config = dict(
    d_expert=112,
    hidden_act='squared_reglu',
    moe_layers=[0, 1, 2, 3, 4, 5, 6, 7, 8, 9, 10, 11, 12],
    router_score='softmax',
    routed_scale=1.0,
    balance_loss=0.00249,
    balance_bias=True,
    router_noise=0.1,
    vocab_size=2164,
    norm_eps=1e-06,
    beta1=0.95,
    max_seq_len=1024,
    train_tokens=366300000,
)
Below are experts of layer 9 (counted from 0) of a mixture-of-experts language model. Rows are named router (the router's row for the expert), gate (a neuron's input weights, with its number), up (a neuron's input weights, with its number) and show model dimensions 200-239. Each number is 500 + 40 x the weight over its row's rms, rounded and kept within 0 to 999. Numbers have three digits each.
After each expert's rows: "gets" lists some tokens that make up at least twice as much of what it gets as of all text. This comes from a sample of Wikipedia text that the model never trained on. Tokens count by the router's weight.

# expert 7
router:455500555431534532443493478468408516497552475478473447510490516492450491505556489556547497535470545471501502459483474493
gate0:404490515498462593577411470489490464498509442494496511474490508509526495495522548468494496416523494516476499450473509525
up0:485430493469598479473537506463504532529464541509451376487442504495477448515517439486513554594437478508511490494521472519
gate1:573498448517521482530466563494498474535471511342465429493524514495483518553456473537561514468494525520508456459504632463
up1:524501434563521460540441488499470474526474573379478430527568485548467522569441494578518523507542543523503416503514588498
gate2:527513509517520453485477425484463535476539474484513490500482485612513530499448509486442477590492530556471509449456449465
up2:476520451497510465536460453499452542512589515469535535470516436565546486445459511478422438612434522558453472401459448549
gate3:457485536515489456548534508463500489476519493480466534512440540503536534475479392490463485463490501533451518524493478518
up3:450488536505486456548504521433451519463526495493455545507426540520529521465457444484448476482478536528428533536523487514
gate4:420542500525498528467522482459479448494537508421515560483569529511498509562461436494557481546379519448487535476476540505
up4:439571519509490518483493507475504478505489521438517533499560513484523502586470430469539467573387504451475549487482544504
gate5:480520560499406485505514449454489513529502510478516527535544474511472505484490462478514492525502424478496465479554487489
up5:527475456510599510509464531548493485478525480526476461475456516503525503502521524513490510482483563526484525522457490494
gate6:541513552484543483501468433521488468528547525449510447526499496493510487595529424503561452473515455540455532509534547499
up6:541513529563470436436525536542507593413459480532496515489544525533456477512423481462514534510504555531552468499446455449
gate7:475542527485477422523585476469498572472539478474530507480409482549569485484473447444459520584478553529508591507513445504
up7:456543507573423496539478501500451553510501473497448520500497393509477541561535502462430530450526547469488539499453480446
gets: " |", "|", ":", "-", ";", " |\n"

# expert 14
router:424502566480494550447534491544420498529506486467490437529448499528519517511518538483567508584436535505520532493485439549
gate0:505520529532489416490390501536474408588524546542440487483462492505382521565477489499504465545503549549499454503538485510
up0:484485460478502555534603466461544595449510442470544492506551500474585487412535506509514533459492465458495538468474530498
gate1:435454571533459508528453508436487512437527522463545510542515518514413486512481549533487552458538533483486553497490472457
up1:522536463506526498486488500519472431525443447488427534476482523485544502511492446509540528580488504539454455535493487509
gate2:548507523515527529530515467459468477512517486473411473487493477502478526455390433571555525564521490535546475491514434492
up2:428461522516486459445442603465483508455541556489613520562440500532500452539521457540550508409494486500474512512512593526
gate3:421547472447487525436378476555518467536435501582517413467463562507448491467523505489477503476483517528450509467466474530
up3:417541489430508524413398455561521459550419487569531443453509567485463493481518515467502518482498517509448518477489516541
gate4:422491509388559476555498497492535460424458512503486480516464492530540407457518566481586535468552528487502501483553413494
up4:566513467605414522441506487510469535570519496505526526491535527447423573530484424536427465541460510514506479494449575503
gate5:472465397612571449490475486570446553478481445457438531503438513446523444510478470453499504542465442518556499528551492516
up5:544482580439456579493498479501557401490562516568536481523529516592465524488512482484511528450465564482476431457508450466
gate6:507500593528455554483504573479523550488472522507501493508500526448431514449491475509510384572514461457466510475446561445
up6:477498436502511450461502419515510530497502480522494492510476483537571414573519538496484629440518549535528504530527445572
gate7:507510569539422481506475472472524492505478491502522512485499525475490501454504490462496523497583537541491514472478534452
up7:509513429478567502491531506501447513465529555540459453450489466526487499545470465547502507517453447467503506512509477548
gets: "2", "9", "4", "8", "3", "7"

# expert 33
router:482462503471502531421575486491404518581559576467468478496534546499457485470563465447575482491426532439512499491462480488
gate0:427490496515515555413494530475533482490509450510490524590474466475508541451466433543443547556565507505466465452479495473
up0:513503504517551463500471482515502525510483532509482459546515510496491484506516489511567458542519441497477601522455455582
gate1:525479503476490484481504521564449502489458393473491414408502529532528505508575518487514520529531538447460532535469524463
up1:469521544549506517528462440468517533491618559483508514555494483448558482468425493543522469516531436515494551478515502500
gate2:493452372440484503521604477525518495502536508502546514523533474516529505472462573521480540471525481489519485529497483533
up2:484462357454468503541575520533483506555535528467525539513539474525514455494454564514517539475479523466526478545500493554
gate3:496462488447415468517529609522484450457477539478434529490540469479486483526528449452467509466470455525475548434522524569
up3:474478473455406501553525558454486446454447514498445553526490482477447515516537505461463530450475470525450542452543532580
gate4:522460489480523477450527497507551443495493585541509433447467467457406469516525504445484508513446497491499512526499593526
up4:456495545428567549476540501545480498485495536560478452495446444447493499454428467449489474522516503452514558523426482551
gate5:548488498435478499463550579479549552470540531510480532522555512545518514513511535472507439544487537500504521505527543446
up5:508584517571510505495462440511457435503468472451543460585430523487520493496495525538485516434506452557530483470482442513
gate6:449495485515497514562499495424532501499483513498560614481440503516494499551513414539444546450480500471480522487508498509
up6:492545545500508438481454445487537502519475396522515530457473483483463431568522435525422567502424489491495520462495478444
gate7:456543501557591573537583519454489571511506545412512517496486463477538465514449511449478451490494487468428545568488506499
up7:457558497527536523518528504471491581481517442454524530514487429466474471517474477543353481467457486528467449476556546452
gets: " |", ":", " in", ";", ")", "\""

# expert 6
router:511442517489487563443522517476385425526558531449485450568475481496482476493575494506614449501468513456496554468420540532
gate0:528543529582477415484472534481434478525568468542498542503508430477395487478482534502547588581548480533555496515567531498
up0:487452473460533603507511495550613498485455546491475478487473555488566509540488441495440450442511543499496462472443455501
gate1:491507597573583530653519469493515428488570536490525431532515528457505487465489514535530449514483488530558525499531515435
up1:563459368410416469373483518503476590494405484516483543474472479546486512501531505469460552488504507465449476484457471567
gate2:520512439540472523485452458584458538491525505600498477478550517517548596520531509449472571507501496476438506456543401524
up2:512439567492477507511529553391559457517477498447495518504507452508458415448511519567510456475480514532559530542495574453
gate3:503462554496538532476426498478510524550508573469503538428531590498507464470564464430499455456567470582528486509555498544
up3:508547428487468417513542558479504526524497445548500498580444465487503535525466506498448582567454572400511484520509502460
gate4:527412527525557502533559436504507472555532517394477453541468479535482411532496493479518482542536416470444523436548509456
up4:482571473477493522436471580515502484482483491592483521440552548485491587484512515490455501436462575523526465532430478561
gate5:575456534475547466496577516478475503432484527503481508516563544566494423536566441527539505461496496456487442518526524535
up5:560533501437516546548504551543518451530558514523522498511496509507517475496462450499524548513508420460511521464468524573
gate6:559504440483450502566515439501556502484493492518523426503578549550485545479503597493552439510465456496515552539490486532
up6:436463556490567483437497569476449521510486522502485548491460467444507440529505411494438562541549552487483461464504511478
gate7:507466452450482523543505489518479470510526505491544535562531499555422482486530431455449520493536541431458529482482541463
up7:506556532580527450460529470466526552466497526535477429432458490434565499494461499541521446510513468584514440552540454532
gets: " |", " ", "1", "|", "-", "2"

# expert 47
router:539436511508515553470551516526434490524570482460515484617466494474524533481533441484553498518461494475488522413500526547
gate0:442566549491436474388515563464504524531472503529556450455481457468507396517465499423514535509466537492523568542516475505
up0:533422460520556547595471458518521509494542468472429488506526541522473574504508518590427491479541506532498438455460531451
gate1:483531483429576472570529378472568487537603479508482493571490529499463515510551474493488519571627483517528491515416495542
up1:533459498587427512423453636536425484460408521469526532435528473489528466505437516503506508430397510461463524478571527448
gate2:466468541426513452480490548467496452555420511572529423538490513547486433437452479481515501548489505504535477473541499575
up2:492483483391470469529425504420445430572465494513616454546476539484488441429546493521562530564499518486530544404515551541
gate3:468511493449460470577453520498498533437514532490503513453447430460468593464529551492537529516459507535430478487499574561
up3:520534537437450494568474462490521524438477504517483567470471450516481572431521514455525511526502482533410494480482513584
gate4:484498514422499508460521537539510509548536444506493495546510530513439537493457495532556538485512530518520497485503544539
up4:479489522429510510466479524536540542560500471507513503568465523518461532491446521493541519461524516499513508503515495546
gate5:463510578469493466435456527437488480489511536476467482499439409451546522572504556545489554516487566522446515476554486476
up5:508496462545466486568551521545526488528510486512511541526488483460439586461512431512445477508511427490563520542488512545
gate6:499563534519601453490462510525476445522496472431570541528510496454517531523426481479487542582509447406486520558446463564
up6:493471484474459530504489452484549544521502531565484465468448484570460456498549526507495483395496559597483482434538544413
gate7:450585560440462507411553528496521537443494502506541466521546463531452432571503460480513512463557458460470479553500511499
up7:571423466522532462586479494507496481564481437498476562478489518450551556402509534508500479518459490550518547480547476522
gets: "9", "8", "7", "6", "5", "3"

# expert 22
router:503478542463516511457570493554411478538529485447499438523447497494497486442552492530542464573430529439467524453508504551
gate0:495523565518468512536535526539467441462498440537529526516558458474530494456473481477474522421533503443473506544520513370
up0:515529547511469519532544502520471406450530425533549527511516464455514482456473500509492508414529478443494519552505500401
gate1:474509542492493405512443445508530417545584504438526472497486495495426513523495476525509469503486615562515468556471502527
up1:544452451542509583513536507490450578471396483565511523477487474498527480489543526474510541483490416470507525425503488452
gate2:436449469568454426556516503500446476451487489499544490520532476425476525501533498466550531540572481575605519477475525532
up2:429498466518453495462502521481493520444470479451542518463499454437495482544561472521529493469529479513500532544494461535
gate3:535507555500522422464525430500500500509550436464528467441482516514545465520525495541532504519563535402469538502439523453
up3:487512440506506562523461536494509494488435566504501548591494458474437549490464504470464505443434497584519446517563513516
gate4:509503465553462519512501484520481493480511444457504587456528511542493504511541506462499491467486500470477481479474489431
up4:498509493529480531469511472497476494461489452451529581473562551533494518517545547434503507481488509460461450451467475466
gate5:505437545458530493446528517513514471487521475448563514411437568451511512534460439485455501544498526483506483534475530460
up5:508482466473504516518474454547481483514496480513514537466504508522465462511584447481421490504415514479504529560414528480
gate6:508445541499558480510504507514502488572546543565539519459460404539506540441472517521481560514468491477466519527513537474
up6:507552508476435527477443468536501545560493537428496511559407519437559374486539519608459488486473485570519475493534495536
gate7:507499510536527485571465468522441463516483482491537535485494554482505467491536512493547435572491447520558486508488506420
up7:501497433518508539422452538473517530416547529474484446511513530552506498566507506542443574497516582487472486452545445483
gets: "5", "4", "6", "3", ")\n", "\n"

# expert 28
router:465527523456474515489493544517404515570603534456504495465492538483487523528572411494556494535470522476517475472504567455
gate0:497472453451466528548518517581464541450388437561501552550572477507490593489501477543474444479455472505531492474497470567
up0:538480431483472479569463458560476501468555497551530586496498519527488542469513512487544489479567478515531525482495500563
gate1:428442539497490570508537565462576514521530489535503558505498602510468477504494489442534539570455442501594471498503505479
up1:561574473528525438501464431538424468488484506465497453499469407490543555488486532528467469433516557487412519483505482521
gate2:493436559481550535479592519454511460479510465518607450525500513513521553468533505635474508555469489566486485542508529458
up2:513557462443473496528407473544489545519518521498402550510460505418522443563408489347500482494498482478526565446522467512
gate3:456451506439547537539523472462473456496555501510565475491565556551509500495517532501490523453509552568455529523480530501
up3:453535515485500521469461414507530540512500520505443605515506518468517524486517533556435514509533463482539521442498500532
gate4:483484549487480510456505520515561497485547495520497491547460447534541478448492502477497503506511485522485556483573447455
up4:479488562503437502470528532464534485479551471502490518524482430505550503425513502464469478476494490545501548513533471457
gate5:536464506436515489542555536433445558437589533493516464567419527500492532512551561543512510486525451512546494522468509423
up5:530518480488474506473561582493489528539488547532452496507505488439497514466467565511495505496483507524482457499523469498
gate6:544464532514458447501503436509499481527484424562534484521380507466525513439501451613450487455522415541492490481533504500
up6:474514491445526560500486588473503542493533544416468521485615490516492505573487542392568527509481561464488526485458466524
gate7:526478555493545468546541500516522457504507476474465440546486536492530479549522461487489481455455515526476483488581478498
up7:488518441515437490497467481495490536478471532527524538462511461512488509495499547509520505541541470453512517495407519521
gets: " |", "s", "ed", "\"", ")", "7"

# expert 40
router:469441478462520524455540528519412542542494542482432463512446517558490515455552447509571485518419533486454517438551460559
gate0:497530468535481559519505473601495551519518435451480496559479513555485526475458458497506512529467553479457601490500538459
up0:513449534559609507518470543624574505485528547546514495582496488502497572514540425499486494520529512464528533515522450513
gate1:464511452515522516444502501544520485632492525496496561494454542464495448508462582540520500483464498544457546561513493591
up1:489500504527547524460506480525446518609491561500527519531456492470484501479485542510552525554448506547446550488486475592
gate2:450474520502494456502583531479464482513492517485558446477473461462500467553505538442481494482477459470546501509462464462
up2:544504488529508546511465458533498493461519526487402540501493544549489530467507474550504521514528518532439530501556520551
gate3:536494468523456449556530476534492467539561421523423539487500484559573515533442501496456462492488516554496428445537515499
up3:576487506556451443530550463545497463528555423518443529477491500522554503536432482499456476482468508573493446451533493494
gate4:505481492480468537485470531492537496432458578469436492554519562532529533541576520520528500521466519394451538479557481479
up4:514527491460506475526525522485480541519455509572504513436498468504477477498408571524481491501558482499509463464502423524
gate5:568456450569498581529532499523519536492491619482530501563565538499518508509511438433520463502479543539477511484495480518
up5:415545561520550468533484494406554437484507431560481491526485439461557460491555563521480528541512488470579496468521525394
gate6:516531539442596556543558456505434502477504493515535486482486555512515484445433526505564531532466520462510509513506484540
up6:537482460509506484517439516453497547524511463444548500514469463495426439485477561462557443579482517528470480473475460492
gate7:520534484530500482510516523415497508480491534466572459495510523529511490488504493464524532587499515521414535476565511498
up7:483509478476527485585513504415529538474534516514520454437479559507427532457524515467496501546491509481454490505571474530
gets: "\n", " |\n", "==\n", "s", "|", "ation"